Experts of a small language model.
Training: a variant of Adam for the experts, 769M tokens, 3963 steps.
Below are experts of layer 8 (counted from 0) of a mixture-of-experts language model. Rows are named router (the router's row for the expert) and show model dimensions 128-191. Each number is 200 + 20 x the weight over its row's rms, rounded and kept within 0 to 999.
After each expert's rows: a language model's description of what the expert responds to. This comes from a sample of Wikipedia text that the model never trained on.

# expert 5
router,176,206,194,217,226,170,217,211,221,222,191,226,238,171,223,174,205,204,188,216,185,223,246,181,205,198,219,176,225,154,201,193,195,220,191,178,182,164,168,169,172,186,198,195,216,235,226,225,213,195,195,186,194,178,165,194,164,202,224,181,207,193,191,233
It responds to: Numbers, units, coordinates. Digits, degree, minute and second marks, km and acres, and minus signs in coordinates, measurements and statistics tables.

# expert 11
router,179,188,194,231,219,174,183,206,214,209,186,210,195,208,211,204,195,166,149,187,201,210,243,220,196,180,204,205,233,218,152,199,203,206,218,173,206,216,236,230,175,219,209,218,173,224,210,187,195,206,189,218,199,189,191,197,172,209,210,160,201,211,212,191
It responds to: Mid-word er and syllables. Inner syllables like er in clergy or clerk, ic, sp, car, plan, plus blank table cells and numbers in statistics.

# expert 8
router,220,214,213,206,228,219,198,193,235,237,216,174,184,198,199,206,199,196,177,223,196,178,235,214,200,184,202,179,236,204,179,214,219,181,206,188,192,163,208,207,173,216,182,210,199,211,185,202,217,192,206,178,174,196,172,167,179,162,194,193,245,169,168,183
It responds to: Section headings and structure. Wiki heading markers ==, ===, line breaks, and the opening parenthesis before born in biography openings, plus pro and inter prefixes.

# expert 2
router,167,233,199,209,175,217,198,216,214,181,178,152,207,161,210,211,190,185,175,222,216,173,201,198,169,153,201,199,216,183,159,162,203,200,185,222,179,208,211,182,177,175,203,192,172,212,212,192,200,199,203,166,169,205,197,179,180,204,190,232,196,202,192,204
It responds to: Personal names and years. First names like Robert, Michael, James, pieces inside foreign surnames (Gutiérrez, Banér), and century digits 19, 18 in birth dates.

# expert 6
router,223,216,198,193,182,192,195,210,211,213,207,164,218,220,204,206,227,205,169,194,186,206,197,194,204,161,219,211,204,210,171,184,197,201,230,185,186,205,175,182,152,205,209,196,178,195,212,208,236,198,216,171,174,185,197,186,181,191,229,202,213,195,198,192
It responds to: Line-start list dashes. Hyphens beginning infobox or list lines after a line break, such as - Sport or - Kingdom, and title words like Royal, Grand, President.

# expert 10
router,207,190,172,243,170,201,186,217,214,186,200,199,234,210,262,220,202,227,167,228,223,211,214,196,205,206,198,193,182,176,191,203,197,264,214,189,193,215,237,225,208,206,202,189,200,199,203,208,228,191,194,173,198,191,190,170,190,197,223,171,194,199,197,166
It responds to: Sports results terms. Words and pieces in sports tables and results, like League, Team, Stadium, Champions, scores such as –0, and country codes.

# expert 1
router,226,172,215,203,206,204,176,207,167,209,218,206,232,225,255,191,202,182,201,195,167,166,193,179,211,185,198,213,197,180,186,172,215,190,189,190,168,184,217,191,183,182,188,181,183,230,213,191,237,194,179,190,181,241,187,226,205,195,209,209,235,183,195,192
It responds to: Contractions, quotes, name starts. Apostrophe-s in It's and Men's, quotation marks, and words like You, have, did in song titles, plus name-initial pieces in sports tables.

# expert 0
router,191,225,194,217,247,217,156,169,169,203,187,194,184,209,218,218,206,210,204,208,174,199,228,208,186,189,200,195,186,161,195,193,169,196,195,191,197,206,192,225,195,210,177,189,195,253,202,197,243,212,214,188,195,210,173,209,183,178,230,209,192,210,172,196
It responds to: Conjunctions and list separators. Coordinating and linking words like and, or, but, than, plus semicolons and table pipes separating repeated values or list items.

# expert 7
router,220,232,200,212,228,224,165,229,211,207,217,168,206,180,236,218,193,216,184,177,228,238,210,203,231,173,211,204,200,202,217,165,217,213,181,191,184,189,194,207,168,235,163,183,157,195,211,207,179,194,171,217,184,184,187,211,210,194,225,210,238,208,229,194
It responds to: Early word-piece fragments. Short consonant clusters and second pieces inside ordinary words and names, like ck in sucker, sh in Susheela, gr, tr, Wal.

# expert 4
router,242,227,166,202,227,196,206,208,197,172,200,187,213,202,202,206,211,186,224,215,228,216,200,176,168,186,206,213,164,194,219,181,184,209,207,171,189,202,218,231,204,168,215,175,213,221,194,225,186,188,237,191,188,182,171,193,196,203,234,210,202,187,199,190
It responds to: Name-internal consonant pieces. Second-letter pieces after a capital initial in surnames and places, like the n in Bernstein or Vernon, and starts like Bro, Mc, Bri.

# expert 9
router,207,206,177,193,183,199,190,215,202,175,175,165,245,204,243,232,203,214,186,207,232,168,253,181,203,210,210,180,194,200,220,184,189,215,212,219,185,211,226,218,227,192,182,163,220,227,181,211,218,192,206,182,186,191,193,193,191,194,196,205,192,127,203,153
It responds to: Verb endings and verbs. Past and progressive endings ed, ing on verbs like arrested, placed, coming, and verbs such as found, took, left, began.

# expert 3
router,188,216,195,202,177,199,225,189,168,178,182,192,231,208,217,179,194,186,207,176,177,216,242,208,181,171,220,204,195,175,169,183,192,175,201,192,181,186,233,213,196,170,190,178,186,247,192,194,218,207,187,185,221,238,209,204,202,182,201,215,206,224,223,165
It responds to: Abstract noun suffixes. Noun-forming suffixes such as ation, ities, ization, ological, ency, often in infobox labels like Occupation, Denomination, Conservation status.